From a checkpoint of a small mixture-of-experts model trained on Wikipedia: a sigmoid router, 5331 steps.
Below are experts of layer 3 (counted from 0) of a mixture-of-experts language model. Rows are named up (a neuron's input weights, with its number) and show model dimensions 0-127. Each number is 128 + 24 x the weight over its row's rms, rounded and kept within 0 to 255. Numbers have three digits each.
Before each expert's rows: "gets" lists some tokens that make up at least twice as much of what it gets as of all text. This comes from a sample of Wikipedia text that the model never trained on. Tokens count by the router's weight.

# expert 4
gets: " in", " of", " for", " on", " at", " from"
up35:142067112110115094144132072149130158111095136112172097152099137145125164141138139176183112110103113133088136127114104129162138135096143113145095131124128104139137155113164137157122108169111138135109131153116114125122134133172162135057147117111139127099107145130119123125122114140127131183115123146108137134143110116107103176111111152086179142104103122136114171122130124186133109086135
up36:123111149115130149167151130146121158085077164099125110117114113147121155145112179068083157137129138112151130100134104103147109142142135111103138114141143165133172158094125116153145152110167105099140117135111128118086168086172140159084124145105115157124126154172110148101135118113113100132119126104121129156163152100172123122093134188124165137101159142105138117136122150139098127138128
up37:145137131152130123124101111142085135099129150125131155102143141145119102161174143113109109144107138109083093128090090121126088127158104120125140135158143093089122115119145118149128166142140095154121113111089155124132190163115081100123156122144101103117148137113094120142137142087152127132121185144119110143153113110098111109151162121178122131151160166138108125091114185094085142106112
up38:176123127145118116121090104198158122138135162096121117143146131111099151129111138097123179165093109116153122122092090146108094153133154156092137111157134107101111131145103104142126074113181133135152128155130099119137135133121155124120121128130096171125148151147117132153049113117120153124143081127113146118122118115145178163099090138155117143088131119142108149137105149137120145118165
up39:109078117156097151148159141115109101113098111121101108130096160131176111137138160077084113136150169142103124162126170112155143123129184107092153129144103131145140177133127144125132109055156113099149101111146111132142154126105128105159152107152129143107134130105079134117138113116137129158148149148095116106153169131109091135134100123114128156109154170127112108154138114144109099163110
up40:146130107154102121129151118132153130142142158143107113155098183113077170147086109178097147104171165133105159111095122158136109119111144135111150116157135175100096142131100084118094111151124131117154112146119142122120138163134135155148110110095127114155132122135127112127173129131117146128081139107158116148154161100116122089120075144096044143155128120145119147114157144134121104124134
up41:133131157153126103112138145155122121145192145169108129165102105108076130113152099138093124117150123121122094138130169165103128114127117124132090147143140097144149065163111097177099118132121096121085092104135169128119159140130095133126134102095107096140160118100104144127141122146124091093149158142145124128129143135063137113092132147135153119175149132134092115136123122131170119168130
up42:145111131084152105129129145119147118111131134086116158155138082137111100111098143137128121144124124094146100114064128147133143132136124140101119122122183079139136158104147091125130146087133134126099119185122098109116114114133178136095130159112148103112156176126148120114136128176185141119157099136084140135139132136083145163092092148151136156118128178109127105128127121163154155111100
up43:132121144130086177076115150155101151107136107105084089110119159154153113163123126138101134137113113172120130134069125107176145107128157129099134119151098155098136105137121085143144109140099118160156126186108128133123128146079091108140133128124083140127151153150089107159134086151183148140145120123113152137176148103135132120115146147115117123107110141104157131149145109108122148119083
up44:168148128133145147145204130145094102125128160102108126141143100155133097125130110121147107120122110108082165095137125159107086121154094144140157113121094122110097075142151127159118132111131166097143112107124135111165100145103137109109124139129163086147130102107104128124134151131147133140135094139147077093116151132105089143102135133179128120124104156138141122114154153176072166166140
up45:127142112147074111117132104086140154142083103097114138100101140114153131126158127121090121154149120123118186120072131124132113139104141160110149118113172154108153151146152083073173107102130130089105131146118132124143153136142140146143155094093147167117135173159100131151124123139148120107125169146134144076106126135128112115127152181152120101133152122170115167107120150132110114171122
up46:130104136126105160158124139093148096159131123116120111169101158118159114073133158141135147140144161147149166075132134122133116107101129092130134102121171102160115120137084159129122081082133174102113117185151094121136109098145147136143124132097094134168118087097161136135112127116151157123133124129134142108071135108145099135125179120154117134152146108104149121141091124148086159135129
up47:105107116116140135104122108123188156109150127118157165150138163121130085098132118127172125142117139136106159097155137100157131142104089125128127167166124072147137118139143198093131144122139132124121099124117156108133133121162147174098133069112150076112144092132115140109124139112091130125112120117157130125132135156073141148105114171138152143115087100098122144148119129107120151092171
up48:168127163130132150121128149093129063102151117134101113123100130120134142155106121093150137138123102144134139162110124104110116185109144165140112189140115167080123128094090108148147082087096108140112155156134118102169101116093120109146126177130148136144099124160101119150108134104135143121132121152130121116152173122140137122138091139105152133143118147105091119104162154138169112154076
up49:177122101151130120178100136131125116138131085140097119168087104153149143150113112129124122116111186102120088192166131159144086147147128121087123124115114121119158095127120114129138129120129130129144117147117069127101098111096175114130162128127138141104122148184149140162113131122133135101097125134099143163060138126096140166150151147131101107116103105124141099091131120131097102136107
up50:151121122133143108144140132109149150094149100092138113102121095137169121136144160101143111122135084138130131134083110117119114118142126160080179127165153159142131092088100143132115169095118132109170149149125166138072112102087128178117141119147128170085140183117144142121114105094169110161122102161128122143115138125114069113128124129164134144087092094118115138120120132139114127132121
up51:147124086126104169138134124113169137131145129097096126134122097126114117141160164154127134136137146136081126071143091115159110118135129144107173110131109087144142132122180132100095117102128154138123133138141121125133166149152194134089131125134161102119116104138129129140101151160149140085124091151102111097104102121122161120168128160125110092150106168113088138074125147166102115082112
up52:139160174147158140091128149153125129110124156097125136133083123108133108157132129136156145107131110159137099104096091108108169172154079102130144110067108115139137137136140115141143085136078182132134154130160144125158132139095095072148092120134115162162121152143102130145112108155114140096121123114112122190123102126107107138127080123143127124113149092114133129126103158174147129119106
up53:149149114114152137083091153151146051144158125124132122185129122119098183149130115122197161123127142116088126131153091149094146133155142144120090105125171115139101099169093155124135116119115139116094146133126140126136117135083126145162142140073145164098102138124129131098128175126138136137128121149132164085130134119132139155113130111106119128116127157141079147098123136137132088097119
up54:134124165141118107136127124120158096100123111125107165133124144085189113134161140121114096092133105135121140073135128078105156147154142104131129138140144108155115181142169167172159098111116088119136116157131086125088125157133134135131131126118170112111106100132127145115133104112097086157117117122159120120118177119168176120135103101157136164130160125131104122154137120147088098120080

# expert 3
gets: "0", "8", "7", "5", "6", "9"
up1:125102164128139175140090113103149133106128173130134146187108152085133155159167123131133099163112149152107138138120104124103115156176100127131126105145155142079121141136124132149136116124116104123119094106150121120158118157103165132159100131118138146177138140051142121148103109077089136103097162145115081116134130155137144133109110117082099106103111137123145086135107147153127110120143
up2:131130068154146118120126086136188149134136102130128133130157137155115117125107153143196114138141134163108150129163136098166090139114111137110142136165157148123118095129143159111143124090128103101157118136161126106128142148128150141136109091104108101165109139144165128121159106136090109126198118176070084109131120115109180120117096147104123136135124128135122098127084135111126103138118
up3:195103157115105184135094155122156154117150114137131101118122156099161134098139103164141158148103097110142108185135160136115086150156153159133128141133136080139128101125128133126107130106124166112157142144102145113156124137127109125112130104108131109106106119105093140122079105113137101106121124102142142193147136139118143140129117136134058116121162175124128088094143143163112122106101
up4:112115078128143132098133156151139123122134122128136138119177111112096156137118129136144126148122155114152138163068147127098095135104158141099077140113142111183150118137153085119137116173120138128123114153130111093107127109139132135102103110120137135087166129116145145145125070154154120138124146199114065147121094136175147114173124154113159087108110154122098132109118158127111114138156
up5:149122151125145098150132110123135103121134116134145148147173145162134131220143160105136103106126180142177168118135115086134157134138151138109130096108088104112117090155098146110105140125150127121167139178166101100122159132128121119074109124146165131138165095096122103117136127101119121104101151124136078099159109100135152118125136086109137140133135141139129149133137148144110080104112
up6:106089097112089186100144136134114168134121153131120151093143120124140122133119135126103177085137139103162145092106125124087113135133127181096094109089171173107149122140119104128120118144128128095132134136155129116160088142140122104102157081099098158150081104090144172131114103131119137124123138125155083123165159141123133123111140118147155131114096139126118188125154175138123141138144
up7:142129134150116131129156121109124109118113158137097150099128151118162137170153113121191087109125086109145080111114106181134149108118173133109117172128103127161112089165127089150159178084097158104073106153121161116103143127142156150122121150118117116115116150123086140126156148115131079119115100109120123155111134163088148097144087130145144121152142141108118135122119122156158122128101
up8:129135135108137073131106135139118120114134140142144130179108141123157139132110127113130141166130157132105138107168119070125145137132145130124170164117135127130158196124143089119165176123118111146115104158115119119101123158104163074096107115092129131169088116115105120153123135097114116127136122141144155127133179135145134100125198130103101103120121109137133153114050141111116087127138
up9:150124073147155144134144096155121161123142105106145143145111118083164121119142144149196172156135125118092130119105092122151113169139181106097125117090089093114151108116136109144115140098136115124139133125157161114129152126131139127108132149063138153084113113122110131142121111124139126177115103112109145149121134116137105145082141117185108123110163115197121129109110144127142104143093
up10:173130133105140134135109108133152116114116119109118125116135140152129150131134148137152119107153134125122143130107170099118169182096106149133099081166105095130127106152135077156137141109091086124169120159119154114075216148128100084106145155119136107148160145085144147128115116122159104133113115137100146135084115119090118103146124159117122135100167141166132137097141162127146139106128
up11:134111134134109145107105120145148130123097159143141110147136141115138133147131150144159152116104120117148114080120156141116186110118129124134146126132184102116056124147154179111114156139068122158194123113130115115115140138108139133125141098131099098118139153131123136100154084169142131156165089159138118111122116130126092134132171119098155146092104181148124104133161112143097092165107
up12:149103131119128118168125106123140149144145088129101148136151131121136123154140131104141128156128117151143097073148116146120153113121121137127138090134133085119090107106142148128073073116127157091121082142122088107123113132156091127114129155139131119151098138178093106137115138116085166118144122134089099084095129179133134146125091161097109140121157094096115137157144154159104158180159
up13:141106163121108111129115140119097135105129121116157102104130117159152124136164129087131092121105173137086121128142170130117141101151123132141131165098122144137141108117130112124144162115160117101119133148175153120106148132121089101127200091104139168142081091116083136137182118113139165113122166120117115133173132125099128133135184159136090121163155125087142140098132135142097118099088
up14:171126117142133104144177125086110137123118154112140154127103121073129142159125122151131108142126153098100111071122138115140147126167127166114121136091133154096101120166156135150123094101141099127182123116175154105131137173136125152152172109153130125165116140161101104111178114116139114090130106130137152158114155111128109090116096130150117138095138117127113106128132099197110141151092
up15:150149107145153115127084083158131125141169156118103124134087125139093155131099126105117106082085141104119131139165078151179138145179116089150109134107122151100141098092122079134147144132139095110135124132133113110161125114123129128120193122145099132117129088096142149110138147153123099134132109150141085121119134163141105118108161122136144169133137192157106143121139156117136137108085
up16:149124132106154137144099135139138152128107127107140128151132153094143089144152129134104118113155158096121152150162130122143130145110174152094137146075126110076137141068115173163140135131099084134128104122120165123128121138117130089128116130136164101116166116087131119154134099148109115084116126147077085166182117114109122165114151153136089139138120143103089114128179138142127151140175
up17:146140125129062148158141153129139132069093139114152124125086145119121155138164149126158142138115121124160115070112111110145136119162117126117130146128100151118137125161174141129092127094143106113102066134159120124146119084128144095118105125161167143142082151111082113142082087124123092113124087127102128075116167147159177155124138145138131120140109133122116156120144147152107118114123
up18:143041137122127139128151087145109128110141144136133118089109112207137135121153133129154136171132102150112129129117110176111166143129136148121128093072131147153134106128111116151166136115110092119127141204127113087139140134122153111166151137131125091099108102124111124150126145147163119185109148122137092093134118084113119134145137125131089119134124124142130170145141139147119120104094
up19:133095130136148114152103134124141149134119150157111131140097117137144132196120146124152119118132096120121135139124079134099145135123154140109081151122133155160116111163144107149119117110112088091065151158100163119089097140122118124173160147144133105116127097141159104144043108147112108093094103148111096162136165118117130096133164137160116163116138105154122133133152141163098115130106
up20:148125134115140093174146113112155132140158111117123097119128099083116159117117114109109184132136100102128078073176136126120158148091159122117112142088150127143069108173151125140170124123127141133143128138105119094132111111133099098137110124150117115163087114145095119113092092142119175195142120129127159133109092144141143137153148153124133143149158116102120125122114094101110141165099

# expert 5
gets: "-", "==", "le", "h", "===", "l"
up1:162150157149102169141142110155076097134083128133107129142087135124133062149173141125117115136084067134149133133130140133145154101142141169106119153086136112161144102123149093137180118153144154101167129110088127107125142133102131114140156132149133149134126081151142140142127187107116124114130132102107127099134150108080109127152096144134141153122138154082117133124112122135114084117155
up2:138158135139087134099093102115107152113129122130142113141062085123107102159105189161158135145142080127080111131138103086097107114162166125100129107122137089115108095161109111128110136069123190107129116153132133103126112157101147154140173144112141145116112129154139142127110140110157121121136123140116152154156169155132134147130128152104152131137166125139128140178170125134098121115119
up3:149147081179123145138117104105171152139149108126063161168129139137110106139104137163121133128124118144113139120178106128151147139110153102136100118144138131128121158127114139119119103094100081081136106154128177138108094146111167101125093130104089146163102123123149181132171090140133133147139154148087092127101131095125097097112129167143089116111087127113112113140099141141115127140113
up4:155137065157133144138140127095113116108137148143168121131125099102125096139143141155158099181122151161127110138126113116169117144149113107097119154173130124123176073136132103111146104133094079135149139124115089115064127169139117132113139119118114175135080141114165154137113151135132105126081076105125132145126152114126113108122151110167104134173149128141111130126158104153105111096122
up5:135113162107147119140136126146133153102117113104127119185129124109139136160161099150126140149172161143101129124116141123156149130104146106084110126094170149099141126120160099134159118111138118125102110131105118089178078157134140079154132097166150149172141136116148131135129116107151131075194107140097078137155148100116104084131104120137160107158144125133119171126081150122138128115130
up6:156089102133131132143131173148103193158141138170158156140150097143107094109124135147111127166095121126105091139139169102123122089146137135137144138103122124137092153099169129100130147146127123100100129136112088107118118136107152107132173119152107179115101107138137098068157142114118092145130146118121090108127141162139165166129083150140122128139150106129133125103118134164074123094094
up7:104144138107106136087125139128121117147136130163124135113122103143135156128093119142098112092134130140127090142120117129158114173131118121097156174114119150076119139174106112134146152081117130119153124133127132090081160130122142136157157138102113175100105129140151136079156145091103092171127150139173153132126138170158104115119141145152083134160104150135128143115124099208120081117126
up8:155130143113092142121093118143143116100115169152151129158108140099128139138126174103098098119117145095152121138128101113114112132192096158143126116123122139103127099127157124157178147119120144121137133134167145120121166137126117096070089094120089157166120089106111137137109139141101069157119158077163123125086137135145179155122152104139108115138114135127109194113148143140115140125120
up9:176086119131135148140154099117177110139140119109121119113136095142133157138140148123108140161137127129136098143145114112091088196119130129127133134099122115134096170171135097115129157125106142130088075089127142126130128138136113118122129162150108125158199147110129115083149147079122115143143147154099073137155088155118116118072071124136122149112120156142132128098150151113136132121104
up10:128114116089096130129096132149112117126073165135138119114113132128193117162132135085129146140091162140123178144127153170138106145126141143083127138138160127104156130166130158137077112112149145143113154138091117092135091158099126168123117108130148127148121134107133151143161149111080159117135133105146126119128129141131099176068131131127138129115125167072120097116145101178121137125166
up11:128079191130118124152137107145152086152093131118134114106134096132123159131166149134127134127160152125104129113143148136160122124133145151118117118146120166113128121166134132128094105094110069139126099157104132116096117111135126104079104138144078100155124092166103105115136125141158179130104095115081155116166182138119157156078121160127154123157142134113114132108121161145126078142123
up12:151098115152109169126137123125150137124085130132162132125134129145153123112132117121119140119140134128163152140088145109105121099129156143085120151179131131147169146132143070127150125160090157159048096118157134109118123091127140127125125140086096181123104140092114134118128095161101156113079142129107108103131087129135149169119129136161131108168188146127117112134116151118116133125077
up13:172139140148125158119149120112119111119161138130160131118148110137115174153101145145124152136097081123162140126099111151107147120158135147087110135102120156086140152114115066101119100137135124075122094115116094130127131147168099115136135143062119155109112103112134122119114131112169091184146109150108151142114087136074106157118131168123136110129127126112149119117145160139104169154078
up14:135075156107158101097156138098134165133126136108141156131106152130135110167181103193149157068156148125104106092182087162142129096136102118087169089135136148118136157103134123131145093092097131121117156161120132102095103127150154106135135091102107140163116157141128115125094144115115104128116128119134149138115083163152141155104113132151147095150134124137134130129135136137115122090135
up15:109134111138097159137158122093117136141104119131107134148148142113125079157149138144160173114098138132085103132125097073113141157140129122102140147149150120142146136111097101084157145146141153123094075133159120108142122094157133178165191098111137080097141137172133116111100155083104144112155150134142134134151101129155119130132120092138116153122120187139097127115093127126093148112123
up16:149132145129111100086100100143140145079131085114074093149117082109159087118159120130170090132135145136133145132159146163143099168142130091069111160132155183093148079123124110115106115157091139114118113155111151110115157157086132130148120138129108135083134116099164124147156130167153165129145147104114148132108122125152156138139128117164150118164154120132148135131130130139115096121122
up17:110101122123164083136148143141116126132152127129146123123190106152107147116124161136121114078096139111078167116144110122147146167104127137100106154157097123132142107168091136127141160118134119126127115160152096105136125139123119111131119146114156147098160123141098082117100143105082084156126140113133108156120132158122170076168123166105111152092109131066121124105120164157126153168152
up18:120121072157106115143113114124114173116200146152121130129128074145147118133168145088144128127162132109092124150134159168156170099100119127100078139145157172080095118115135121149107115148160122147118141165108108111094173142106144143139145107109140132089152096131126158107110159158108101138136161136114106129094133125139141132106103145108130149115141129108116119097112137146063110123123
up19:163116110117131166079073168157143105159151136112104128123139167147148126137134123135166125132130112121133144068094122105150108122144108114088142117137152092077161108161145113069091142110123152132094114110123147106119116108123140137174119090165127156114104114115156131134114141131150117132130147129077105136145127110102202150135170142145137147125157104124091165101118136158123136148140
up20:103104100126109120136068137122156120136141125149110134136111100120095111095114128123119158106119135144143117132136130110117132149148093127111098104138167166113118129129174076119182114115124098152123153120189190103143143128114138153152125112165127115133097120083156121125098128154114136119169141156166114106082131119119079146125119125173103173128148160170112163157154166115100137143139

# expert 2
gets: " a", " (", ",", " \"", " as", " A"
up1:156139137133115126144163098115130166062145163138178105123101118107103122116153133096093167154153156103160121112163131160154118158189124135129150114108109145124183127104136122164141132128143128167131120132132156101091150080141130151098136103102115103129096127136090120121081098111150134117118141121132116110101166158079160126118087129146126127150101146132107154121151092161144106106122
up2:137135082163139073147151121125099171121142168127119102088129108129168149187124148087094131145081155139150133146130109120136086183107104126106120132095131143099116131114121096158175152130103120102111092118114186110110114155131137149151170167118071160140147152104139118117130135128158126116140132143117100138135140175092135089129151127156119145147097109150131118112129118125124103124138
up3:139143109130111137132139076159142125112123137119134138141140144137167149140166117112170124115149155129083152117072142098122167128171124121117147109102159091117146149118155140075123090116113138100118168145112096119080095110142132080100160157119149098167112152135101137146076129132118140156114168115161121141139105163102131113081159129149120164089124139099090128135151136138109159130103
up4:141103125158126146129149122137126155201099111142155120086107101146084160122130122120126172073130126146098137116161114134126118122108137110118097100098127135107123089132150154060162109137137067073127134149112128114136136077135133111118128157129101112142113151115140142178121147113119173144147101111134124146124110165129126129119140150115164141086163138137116144131099154117142172159087
up5:171092112129141108152103086111102156120123120107121128161141138134150147112138159117123147149113124098165134132121094106090164147151154135109137180132139162159171108145149103143107133141111105120129104121125103126112139070138162112095125102109141152131129148120089141097114067121160095149128115178085121106103141125105145160070080137105130132136110137104114162113175135111135146145170
up6:117109142151173136143126122122117148100115148101084174121115134127135078155134105124100091146127155106138133162177148132085130119118118156125112164150102117130110094146111144166170134093098112127150105135127137115108153121063130103135097112087143156118128076133161118119115115139140102177078154106116138126144133196132104116129170144134142175156145110144107140124151153152142114117123
up7:131161104121119111143135108168097136156142076116098059128086128100117164142107136159125141122148112176150158119156113128137162119125155109127094145116122179104155088137181074124112105126119139120148077131132127136147129128086130136107106133112127134180139098118113141089146091078146129170098145143141143178131120127136139155090100152129141117138111133134102147109120140150122142153157
up8:146110151147144113096156096174152156101115140125123133088121165156108117174154195155136174148129111097111125159159139129123161096118159154111134169135098137153111106078146123108137169152124135145120098127143137108134173154092126113100111101125112141117128182152134123095111156104135129112093128150104126121145116116121149144089098118115118152122106088083088141107106139122114108170114
up9:128095110138114123180117177133108138158114144140119100149159115122121106143128155161118131144129137119163121106131113127108113111131121137139084107140162118137101134104122103147131161098124142130136129130128117111132095094107114104095124183135117110161109092142065134181156150100110163137169123119117149149152126176153119130131128124146096094144144154136084160054160139111121137137055
up10:161137135174084156128119136104138105121106147146122159166109168098125110150150123171139096132146126132139143070150154135112139142134163107084129154149150146072111135124115123106147145162086071079171126132129128120114164101105108121137126126137126164123133123134140135131117089142096137104081169149149080162122132146115100077114078138126129127170137120130143152154133143113114147110103
up11:178137094113145098119109116140157107137163135150104137122134167103102094140122148102130132120140150131135151115147133137080101185108119104120090062157117113131159119111137109119136123121135108147111082149105147118129147119091107133130106128153143139175068115122176116138114124149154138161127122174079091133142152161100104159136190131132088133113133115128132153144138108169102131115154
up12:136097132135135145096175128148145105109131141098121177117106171130111150109099150112102098103107159133101135134144125112105143108117101129119158123132158114109115116136130095161141076175132107076120130160134098101150168155105084145130139172137127116133116113102136187100111166152150177109163145163160123147106151158097106136121157139121124127159139095157097131110107122119111162099095
up13:172123136147107095157096138098140099094114165152184138108132113123145119117150176119124167143168144099117083110112137108111118169127093110119103142094139154108176137131139097101119107100123114157076122119126177117128150131133110140162105137115135118157108098197157115093112139137157097126120163123105107125172144160115132140108131180121105125120106141122100104128134132173120126156132
up14:146129123117106121113140106124117176129089154182144147156118128134147078174154130138170096126115130149105114150114175176134090133088164146102126107124133123154133120097151151135106166119084154147105073153182072124111128138157120074129111127106124123119117086139112120138125122148120112110126139116103102132143126136098121118126164137101064149188140127134147134129142133140109131151116
up15:149082111134124139104125112104149148134211165135145141116141170133175099115144102132126150142103126105145133137135117119139138100102154138123129124156097113118123139159135092140102132080143108131111113151152155105142137183114095086171128147138061135175129150144110147121133137098116133147117140117114131107176169143137108105126132125135088126126145140143133179066130133107081123147099
up16:135105105148121119133127111164108138093124093177100168160129112104128081171112160139191188147109148146131127103141135134114100127121160155118119141117120094141079140118139119076117144127124083129152123130065151092130136118097124152124114150123126122127113095084136102145164077162111146161130125144153140147125138159155106087160131118133122125117136156138168136119149135177152139145129
up17:180110120111142113178141138110139097137128171120183152128172147144125126155124165111139107130089123123108143135109077145135132136135096091099164109125144104146145129116078140136170117096112126106080113123106155122122127112153136117103127104110166098138128149135130174088108123109173120125176165170106100130091092114077134140122132141156159105116140103120126102091137135156115113126159
up18:128072139137146108088118134080105139112097161112137145150112125172150152152133105149110138092121122146114124127153137119067122134100127154076183143116100096138101101121102151135109157161124091102094125153155111102108135159117113117150131145108088133161135118114112113097149132131125139124123138180129171168144126164157142150092155118118082107157156168117153144119167119125120147127097
up19:139133139134105144118160087070101095131121113147159142157134129144175092102136135152136130149152095148131139111169126110097084155105109138131161144129151087107071144130143141134117139175074109077102134155135167118139115110120118139136099122148127122133122105111153137120068126144098146112077160136146144125122118186109130148114142126130144129130114153158129167131149194124122130137095
up20:134111151159098147122124060115106097116114132143113135113104142116104125142101125110144106198144155162084110123122124088123140139173175067109147095124134137145158088131137117148143114117108126152109099152165116114159144156128119107089187109154115146113116112139136109134148136144091143147151116128163081133166137137139161128119091125093118130156121143179095105116150140148113130123094

# expert 1
gets: " the", "'s", " |", " The", " his", " H"
up1:167125135073079171121188090115144132135095137165128138170096103133187115102114140150151122105103137129107130153098125091133108126139124141116151126144119128137157118119168116130113168080121116126099119122123087101130139156124167121142156124139117169120122092097146099129111129144146132179144121147099112093172139151129095110098147118148154155094126096122122156107109150177152133121109
up2:124092097124131151135110137135110121141171182107139141105141168147207100092132124148121105099139112124104122096125150119146117113140148130081147103127119130116149103140083143133115118122136128128146111188116120118138119129093076155139157079113123133142174094122141125135138136116126119132155153099095141190104148158084127148093127147130096116172113162102156117102132139126118182115114
up3:140115115151088152121124115169139158127137106115120129127098166149147130118097112095128166118080154142099138173115092118158119133135141150105121149125136115103123104150082183142154104130161153109129149125123128096146135111079097112121070101123133096106139166109159144110127151166113117160146077135136111115124141171076121134140137142130118090102137147152145147103175136107067119111138
up4:136115201129148108072103099133119137089132132125141164134130109116113106127112126134144147139094133165121117130137150088091143117174145114125138156118136099166101138126155156115096119132108150127087119160141109113131150167094101125118104119155155130102122108148132159137066076145125092110114116123086141121095156096115174166121175157103093131138128146148141155095152137138132158129097
up5:109080119130111115100110156102132138160183109144120113131129152087151126118155181116110118152134075152147110113084106114117145162147138116087110119175180097138116099140145141137094112106102100148124131167104125123137195123113072117126115091107114147145108140124083135155146095131127131105140125148148117146149117120147107101175141127117084130154079153127128136148127143100134147100132
up6:132103091156141127132093085107165114138114152139127130150141093172145114118162156120124117125101136140149154166138171141145124114149121104140133114153106132102115110109173116111096116125129171093148120196106074122139111112121173152103116169121118166141135118154110159107119123113106128117146116147135112131115141138119139117102128124091092092118146108103076166126130106192090116186123
up7:132099147102143088134117142157125150110154118156094109116117128111133141118094126116173110144129117118138134150126130116152107169188094125113125104132137127157131073094145116088112068158139115141139075123093164117125128094107117159121140137151112138134181174137094149137165122143173164136187110158110109136109122147120117123077110139101121172144127147115103129146110127149087139119096
up8:164141097128115124135192136132119150128084186120168109113113117107132152161128139165110158117106105106128163158098162090069157127125152143098119123100150149123141116115134141117124157146115104124154126138154142116127157145075139092159111136144136123132165122174139106094110139129112159153114140098100102126119112101104156177090111140121099098130133135135129147059147139099113151116100
up9:158143066164144160123130138098133120153165131156096145123105172116082135120096147177136143157152146103159096118145095127111103160121143170143096118142135094129126144114103140102102113118102170122152102110136148101101188095098128126147143118100113126159089114129139131127135104100135157120141118128128117153128098137123117176135080137125114173123119162124147173104091147118124091145092
up10:138140165154094093184082074134086124102081128137149155107160134112135160145116144095123167146137113183119136108158137121081098122139115078075124160103127092106118141120142141139147127119096125119096073138107149124124133103119126125128101121116124151126133129123154162092119134108143129124093114161105126152126110089167170128127147144147148143116179126144129146136152141158137090102147
up11:118164175109112155086170136112064163114109158156116104117125140151118102145152132158081139093138150132119118160086160114108099118118123116109113171129094125131119178127125098136156147149105153153089103140137129106131142126125148107147140101102144119119133133137129113095126118098154096180138149135149103124112170119122131138149164149161152128132175078134113149110141165132092177143101
up12:169126143150100124112117144085177098109144111082102117127126144150107086113088121171092125112121119122137137138136099144133171129137122151092127095136165131100116109168120094124068131122118161073125144138140129093135122130137139143149153133100132147131144160120135163103173146116116110116099154106130182142131131157115065087110157146111166142122120126126129160119159148167108146155096
up13:121077122122139148164134093144138123138133113098087107142098116112080158129135124073141118140124153151110117141084126139140123129150161114118101141128158138181133102143111154107083102131123143084160136184165139108159144136127130100087171087129123134141116130106103155096125098121094122085105115128135166161088129155106162170092132128152084115131134130094112138100115139139136113162134
up14:141124111171119093147097118119128160140113145143128164122081093125096170182130146120116112107125163148121132102139140133155083151114117116088188139153134138148140137146148124105124117106097109129097131124112126099114164146095141105071131098146123134132091155136143145115106116125120134141120167124147129104103144118088085176098156126133114124180126103129143109090117171131174104130071
up15:097109143135144127117155133129094115156157110150087167152109115118090133081140153097153135143120161094099107190101104131107148118173142113106117120073145165102111116121128107119138102125088157134089120124142122123116149158105119099127102122120140118112121117120099187100148153161140119139155197137150092093142155138165121136099138134175108154118108139135092125117123143136107158142163
up16:135143073137115129123112106122120088163119133151114158090089097080113104183146121143119132147142120101138160096110147094129071109179123120141090148150148120098094136117121175087131163135097135116124125145106116128139124150129121102154165135118117107128098147142149121123109114115141082123168167166118140130194099130091123131142129175137114150102123171127144159134127162111113135135104
up17:153114114114118098129114095070145128171164130127134144100089125155107168166164149126154096088113151112136168171096133126087122150123159145154116138087125128127143148125113163125153133137127089109100122116167151102132128146145118081146126181149091114145131128112123156122150167132108072118129122109112119174109117171122112117097107115122145161137139170158076130129141131114151151117156
up18:157142125109134110171127097099123111123117143140117126120112154080081156112110149111185094106108147115099138140131155117132137133136121113121148156068165142162115139114101154133165124158084141126147056156131147117108097115104148088154137148175108071131094131113145120122133147140086121150150110121119151130128127141098113150157106169113139122114163126144100120142172163139132112173134
up19:103129091153112163121106133099147139100144143134148161146131150124119106114127126151141145150113143157141155119157153113119121143118101103137115141115149148173120101124142100158154080104103134102138125133130134112108176079134176164114123136140119136181079137138133172147103130085150157116125152149117099128123105155109155170084077137155114148098089152083113148102142130091163122130077
up20:142102106149137112132122109123105100129110143124083154138136107131150103122130125132141148162128151159112082106118173121149161138102092127128182139126089125123101127118138160112103097088127138092065153166105132128134148110050117078115143119125129151187103141094116145124094145125124121098160155119138136126138141125123108157111179134110130107139137152114069133135144182158140125125120